From a checkpoint of a small mixture-of-experts model trained on Wikipedia: width 448.
Below are experts of layer 6 (counted from 0) of a mixture-of-experts language model. Rows are named gate (a neuron's input weights, with its number), up (a neuron's input weights, with its number) and show model dimensions 280-335. Each number is 128 + 32 x the weight over its row's rms, rounded and kept within 0 to 255. Numbers have three digits each.
Before each expert's rows: "gets" lists some tokens that make up at least twice as much of what it gets as of all text. This comes from a sample of Wikipedia text that the model never trained on. Tokens count by the router's weight.

# expert 20
gets: ".", "\n\n", "\n", "=", ",", " that"
gate0:162216109111095124197142110102142151189164116106160121151111114119127199124109127108137122147086149159157118153045185117052114141177109110112137100153150159140187132099
up0:064178154137148173128139174108113066178062078093127092192110179177112159179146104121125158141141117133120084088127135144116050106114162119121164048090150141119146071130
gate1:106057049146144159129148139113125095143104131162197135150084103107147165126130091157152087125143133086146125125177106098116203140190127148135168123056186143091112169115
up1:121061122105128195102178147129145111135114094163118125140076122132121171136151083175149140175114181116191106130139144122091177180125130151152102139055106120110126146122
gate2:059096113158107140145158192169104083153130101126129122118162083187098150111146196125185110131123178131137107125099102176132178169169189162144141107076116101180121141104
up2:123162127131134186093165183158110131124101142119131151089171107053128177101106185107140130154133113108161109147178062126127103168150103118113148092095119186149092115106
gate3:103197125122143114133162198168126150105088173119139145136103122158104088119133143139083159067087137112147146090139133099085105092170101186163138132084112141129192174123
up3:121119146211128127174197185151160177083079154132176130156168185086107151152129169083136097083087151119100124061140096097131069098129069163149172169132122102097195139107
gate4:132119122134102162119149113162131075135145139113082148154091108153064074135132174067093146156142190153184127110110076139155162120109179154151042204171111143127157114121
up4:187108114104131179160077169140091174176142128050133123121093091134117168134141170168157106169184131112147126103118143147132100175160123135138130149122171167105113154034
gate5:151123152161080168118061168151156057118085100095094126119134157116118131167153115116140135165117140084148195151101112097131212112142124112139050158125103058123061153146
up5:138146114098124165144101170091090153114181133095118038060078120131107115103099126122121149172166112115155131122157134155106112127144170213069103107128148193112154194121
gate6:110148172104083136166080151139132143135092087131126166073105128126156145118119110118114103106138120153169155123157104180069103134137094149120165159127155116193089145090
up6:129116143159118120075176130160136140104138156197110116162141151214174141191142113212120145079144121080107139181142144136116079180140147131125067061141123175108114158091
gate7:146090127129118157138107101140113123130060059102050142091131158078136145095141130118162105155145103111111157144090149143068178058108116121137100172119197213155143132139
up7:085195116092119117147085073106170048129093139113126134142099110154095151166139179115144080181100136133102050120123099114124097138144173147113071152112093065106135153111
gate8:156145159177100154162140123123137158133159168132149118089100137092143166053176146165138116156110157110140167175094205164129086161097125087144145078157173136148094141068
up8:166099075128147178166059131087129077128113121130146107136108145095116140146141159113116146147150121136128113190156113105108133162080095077150097164191121163106147139176
gate9:130145149095135149132105094125143142103132124122108129128130100062132096106147143114140108188103147128125191124127098098138113147133189148190092138190137133127115123154
up9:214101060109087154147078140159054192175135158066170191083116143084119064117113164070105192160154127135102104176196071165142151106168135176129123153143154144114126102107
gate10:130115173097172131154153156132085128138145095114117164132155083095161128141111184106169101124157135093131107149103095209080136116115107115128131192114153071098086106133
up10:117135152139090130139167115138105095087186177138118123077123069123105189139095116106167092133143134066134114144153082145155084170094147123168095103140090167103124141117
gate11:123077104124076122133135127084154137088116123129143147145132086148096119169107122171061184102082159091159132127112086179114091123147157117153133145125128146040154172131
up11:113169075083167154096082119079133137157075088114150175089111081123088137118136119116094083182059102044141064083106096135144157156111085093148190097164111167136108130171
gate12:077062140146143137157175146080124158151128134127154145078156053169133148191111142127130174111102103159155145163070090140137128060100133099128127072154161103165129120117
up12:141163133100146130161109143117091108156131188120081087193094119076113189078084152153084097133134059111157146181097133097101125161097154150164107086114165111145096125118
gate13:210178146126112110190130062105060160148093082068121160178162095080134151153101063170158147126098089103204128115126152163099130108103092162133125143147126134152133118157
up13:174152155058176141187107088128100107154111058143114218108147177063154144186167059142078137159138093161194182098133114132114116114129111163148140113110127144104161114149
gate14:139131113167127150203112175138131171093128131123142093142183153159108136132074149173130090122128121138145083080125150102114107089096128117085116124123129136137121148150
up14:141097210147129159100056084153160148115039184119154114082119153020188154089193130083164152134137090174063107177063149108129164065103171155117136103154142121145127153122
gate15:153115088141192121105144163156111112110135048104169128066118156124123156157117139168157110175127169094066110127101195187120098110167127062134119178118152047166135105075
up15:112128123101110144147098137141120160195119091195139136101116168176153142093127096110113124102143136091160165165078146131115111139149153145076191093115110131135122117139
gate16:149081118141106145172105113116144158070126125139150117141136123108158071112197156097137173110049149077117128110134156094158127135126135129092140159217122145101135108171
up16:094103142160150119081175148141116129096162181077113191138120140082159117147059108171139195118119123121103126145109136087140109114082080125101139146054110167113080107146
gate17:136168110101128088129132162168157108109115161135094127140149115103133158130178161155139116103097179150117154080079128145135159153145145058160106141099107071104053098138
up17:118045069137116111085146069141072110098162117078096197141095132099223177159151171101095149118114103093131136143217113167154096077177108162080140145139080132112096145121
gate18:167075160100097100184179099163158127116155170117106179110080140138165085123062090145128108147146147158130209127114111166114148148163186143089127096107136166186169105143
up18:158122098115090124150134136183052147095086134085128204133194155082132112082115069155125152202123152154069144105183173079135196158168083169138176096106139077131178118127
gate19:109159068141110125097173130159076090151095105170101097181114060158127133101085079128111055154182176171160167094172122114045114171166104137154120144120159121123132126148
up19:098126130096116132115113111122114141186128151136154137148146120146109196182096110176150104142165117122183152098108134125098131212153166154162129198112134131100128060128
gate20:105170062140088146143137150121132128171100151165113114137055146202133132140131181168102086108168122162155112085166135105060109125127101124131149160125093091112153035132
up20:132165105141090076160109162116133122147099118172178109091114219131139156157152151148145147162108169085164158103097026192222131128110106163125185092173118174116074086115
gate21:127081113128070112143125155089114132126113136148135126117240086143101165120076154130112099124156124099121123096091132134089135128146152103097140236170072148109116118140
up21:217148159156145054118137121117111091136110063126116171146142153054112099114161180112099129123174126102175118190188207167094210143185115146121163085097193161105141079107
gate22:108138095098092192142113069112080111113141090159158089154146110165129163151136143116125124082102151103186132067151113157130123191209075160153172133173053136101118120168
up22:067190165117096153090142095158163152100058114152159099149103152156073095125143121107166152147091146087117127103139198148165097119183160102178176143124144188091093086126
gate23:125081105167186100178084133165094128112161121111124108140131106055136103085119116077056126171164166107142177168100129125136159089173125119111177144106160121130143171177
up23:151116144094117133176135125154144091151158149121146127157088115174144087086133111083150110118137098111150169161124160158154150162115151110147075118134182133067139221101
gate24:083093134122104128105138097119110163170117111072117144100111120142138164116164097133130166106107131126151104131122107121086150145126106193108123153125170087090144149136
up24:200154138114097090177088139132161134113099103151120101141121157124239155182116129164118110130158098139145071078084108069111084164160117196134108129106093141157166095116
gate25:107077117113143102086133104090126072167163092120103140153126136167044110109092123136137138161128114114111120118078148130122114113123100139102116060181171130166116162141
up25:124112169110065198184119189082150171096146102067244096135076116131170107175099146106154115143145154194181051117114140091151117076102076116124072125162155117136227129118
gate26:105143128126157144174145127117201079140132177099169154139102084095165140101115127128090095179150163117115108121109092093138141113123122099094206120159131116194093148120
up26:220131146108086183125121097104116151147107119086158127147158172122183177112147148099113178120086139073152105171148137135135099163123071147103131144130146166151123074155
gate27:152191124122104130091094138185070087153173120131153124117065126103161162181143076154111114140069097083149100175109120111158169093157094172065066132118168161096144162168
up27:112164159064136049185209161104122100147129150146103147084124137081116049150138143077102147089181081151105120128189194136155103151126096137200125121132142105116149137140
gate28:112081112145085162117117155158141127123143140077149135141140141123135098115160112171116118170114112092090129150128127078157119106139064150095139184083175154126133098139
up28:139088065108124103150132125129099097085152142112168128090100127084135102099130103147087134130113153098144133107113097123122064174119099160133095142146129172133157120131
gate29:161097140112115088147099159109154125077138179159142085168112173181092094121091111150137090064149116084188118121110156156106124154092125188118145113165063125128178086134
up29:091157116097120121147115157156144149124127142118127162036179126119128117135132093159112151139104124126131110138142095098110117118083107106127186135063169159161120105148
gate30:197132141135141124194073119108083086144135148129033132144119126165122107159179072170150087142083072104115147128161113210107197145114097074138093118147084083138155130146
up30:193168084140135148124132089122117134115173144164112097138114166166146149154122106141090094134124108125114133144071150137090108113064108156147114156136095062160141072167
gate31:178117112123143116177132122168142119058090083132134125130130120090098118137201227129163149113149072093019102130110094144149122072112127120119177125132138130162050106080
up31:195102118110177068090124071148105105142106143124129117130119066208166183165150114142089122110123163191112136103174116147096110118162103104142082131163141122150191163181
gate32:109146110086137079147145109153170101147190117151125136145153148141057112101176163176117151168107184084137052141114097138124150098066166131129108083097091109074132122114
up32:184118149153181135157115102119086147127155061171104154169163098159107137084115135072183054080171159115148199121147156089090176092092173132114093108156189148155130129098
gate33:101132130099113129125183173097175175132145139131133148191114132126131145148141139174139119140150196153116123176101140158073110114155141087202089134155131169110124121092
up33:078128099098095142151143159101153168127128132129098114197103153183089090185102147110159078120154180155112134148115084137149135161129114088162091095093163165100164047147
gate34:168133117138132171125155106154115155102111104135167120144215122140178164095155126150177171160125123107154115108158126057152085120127090120106140108100155164132116141173
up34:143176120136077157114131137152125159155123144152128177137160204104117179168080083164167145112160114134094121114143136113161167107105109101145076059110159122118120146142
gate35:118083178166144120205102112174100119117124114128115130135127146174120140131103105129151110139091136103039184136102138070152187124098160186091176097144128108107133172049
up35:066091109123053121141072096121162152088107132129122144099105169147112100137122109120142199159168144130140127137132119147112163150125117134102179150096104116107091121050
gate36:115070105133134185135129141141094107108100100071096156106114137086139133145165165131167081166131144121114131152099206172109103105127145145157150176170137152173125176165
up36:141156130147128161115139121118155120119170151146158147156104117097105160149113081181120143137113159071125153110177115121142130123083123123171099100192168078124155125146
gate37:151165202084131086151151132175173085117139150105170151141103099148094113050066129095180153019096106094109095088173185162079091130132129086098143142177176100157126147123
up37:121123140121120139106062124136098156130113136101152125108078145127149166051117141198082130119134133093115180125167094129072159065139125207177115126179115126121126172158
gate38:122185125145145092180125131142140154080163103121149153144171123174140161113092099184116147075134203105122130119095176183087157075167124073166146158113084198112112146146
up38:127064143114107169110108128064136134225099088150132204101145128172151139114133050175119059113137147144156110128111122104163136122089187133115179093145108131088088125162
gate39:161104187143070147159141147109101120138113136168177109079123108163158098058167094189117146099124121109105104138134089139152118130115169171097122176119125125160126115132
up39:100169099075110147120129119139102096153139142124120157164137145131099203129123178145121117131127175121138138112104088148088100088118186182163120168136143060131219175149
gate40:129128120132114152071123138184168066114128161079156113171130148114157127106113138182156144148156118118147146119122117158138076092202155099115189095176176090179098148170
up40:120174178057138125095105125137125124164108109096143122120115137177061171117152158115196097169168129181084137107132131086127134098090102155140111150127128130167085063085
gate41:092121152118117137108179124133120115135120172117184152166120103172121135082153130095117139131046092129209084133163116124129094161082143153131114098109133177164132099169
up41:156144172130120141151147116136167152149186101087158124145100124122123153149115142149188094146065136152110105105110127106114110115148181081134164149105132176144112140033
gate42:167144176185088158107189174066122116095167074127139160091143139204226122131175155111161119149120132116114135120151103165131116031177120099089189123088063103150123125129
up42:165132120204144136131100152129180116151143158074101181146098093087188187143125123101125108156138140104138137209181117138086117095075115112141131111137150121135173184168
gate43:178178118147113106098057153132123120122154070094131143132162153166152099175157122162110120093080105070099129094103143094088108156133082108144099068159098082096100125177
up43:147056185172166208158142133126128139165128146155110201117097148117155169110113099116102159121178156135111148175180126138125123147105179124095112096139188155141190144145
gate44:124174087119159160104153097105151122148189099117199107090158101119107126184127128063189107087072069127141157108125136148136175089144120126146133132125145135137179066192
up44:073160077163165195138168121144161148140161131234139158101098160091091122089119153130138173159135121095104064119159170164116165098114058125119196130095142171129155105089
gate45:168099125130091149120140166158154106144180129106148131106118154174128153133143151160140098136172135173176060130149129193153091074107114123140146146157122122177149157103
up45:066142126182092103098181144129126167122123159112112076091120143190135082148055078094164109140111138130114146172069163112177153095121064141166109126118120132085176128174
gate46:117095148071158149200080122111137152097147118138105081179142048108168148147122144098181064077124139129088147137124063157154096132161110170185113181161107151179063113137
up46:124119139140096150157091092125160091100120145091165164146144142171169122128138134193135167170209101077129110151148165201085160104163085131121161114126138140114180167065
gate47:160131141103116130158135157144118126102138137075091150140115075129115142132139114017111140119148182128133118144216043046110130093159151092124115153137144151144123174134
up47:109142148122158166103117165110161139154111148172112111119129131160081100125151188161116151205083165118118121098112122141121114125123164140064081160118138168079097152134
gate48:112039137130115089146187126095120139129141196136176163149107178124115164160144070131167123078055059123181126179110141078089156152195142149118097148158142164079134136102
up48:169119157121141069152114095112161066160134153177104098109139098131099120094145087102124184142088117144170106153141144091177183096151105187155120082177102118117141164119
gate49:161127137120135129114151159084159142144210100132150129133166131089100106163144111092095056130101108177059175103115099111151137117114167087117107089141121177175146139169
up49:122078107124071113155146131126092085198111102145109081133150121084165183150142141107149091198173118090162117124155131115096121114080088165114157156104141060091101053043
gate50:076171140078156130176118157106144145118132201137129111091129148095127135116114085160129130160094163101078170179083110162147103102183153071120102169115149076180144180108
up50:100109178142107109127084156122134139087128068101148082130140140091159135111113172121126143109156162102142140151109137092136174105121090144103109164109100187142147086101
gate51:090067082119111106131129136138153082107099160131191082094139151158097090168137129108123136119157104185117147116124157127147139118096136206118145125187090069140155167138
up51:143135166082045093127070108092133181125121120154150066160135121112139136138072190040166156185116132057110165135084189149177150168151139064123114168121144102108122147131
gate52:113123156137077125194145194086149121135135116070162140133178092160164146160113089143070130142082094145136119123142147165167107153079158099114105097139156180172123130124
up52:176141122142121136169125090159135123127109161135088138105161068184112157104148109178123137139099138150138082079097162187168123184161113176178138083136108155122134120089
gate53:179130086102130167106160156132118149124176145139184173104156099119117156148217175163147210166166163066165145112090148131139131126179072152082126079161159150160124140081
up53:091151110110154108137115151107129158139107087103091111113110129103119131095127125154106090166113139141177144107160116119133123121138111122146139181176064130092160097127
gate54:089176176109125116119117145079124135132106163052132096123130143157076145120104081137135118127150087074120119114141148186081117134106158114175140118136148127090126121095
up54:193113147111134170141166127111189101155082109032083130217144118114076111099098095157087169120121117167116130129179123114154095110167120089124109154159086143117112148158
gate55:135171196132073131124115205151207131162148129123088078197143135143089159124145083126111151085148088154110090152113105108171192136080120126107118162135111101216090135141
up55:178173115151114112110119089092119075195097156134167108157110102130122140107125177144146130174134104092167088110161158107086150139101141147102134153107150122148086155172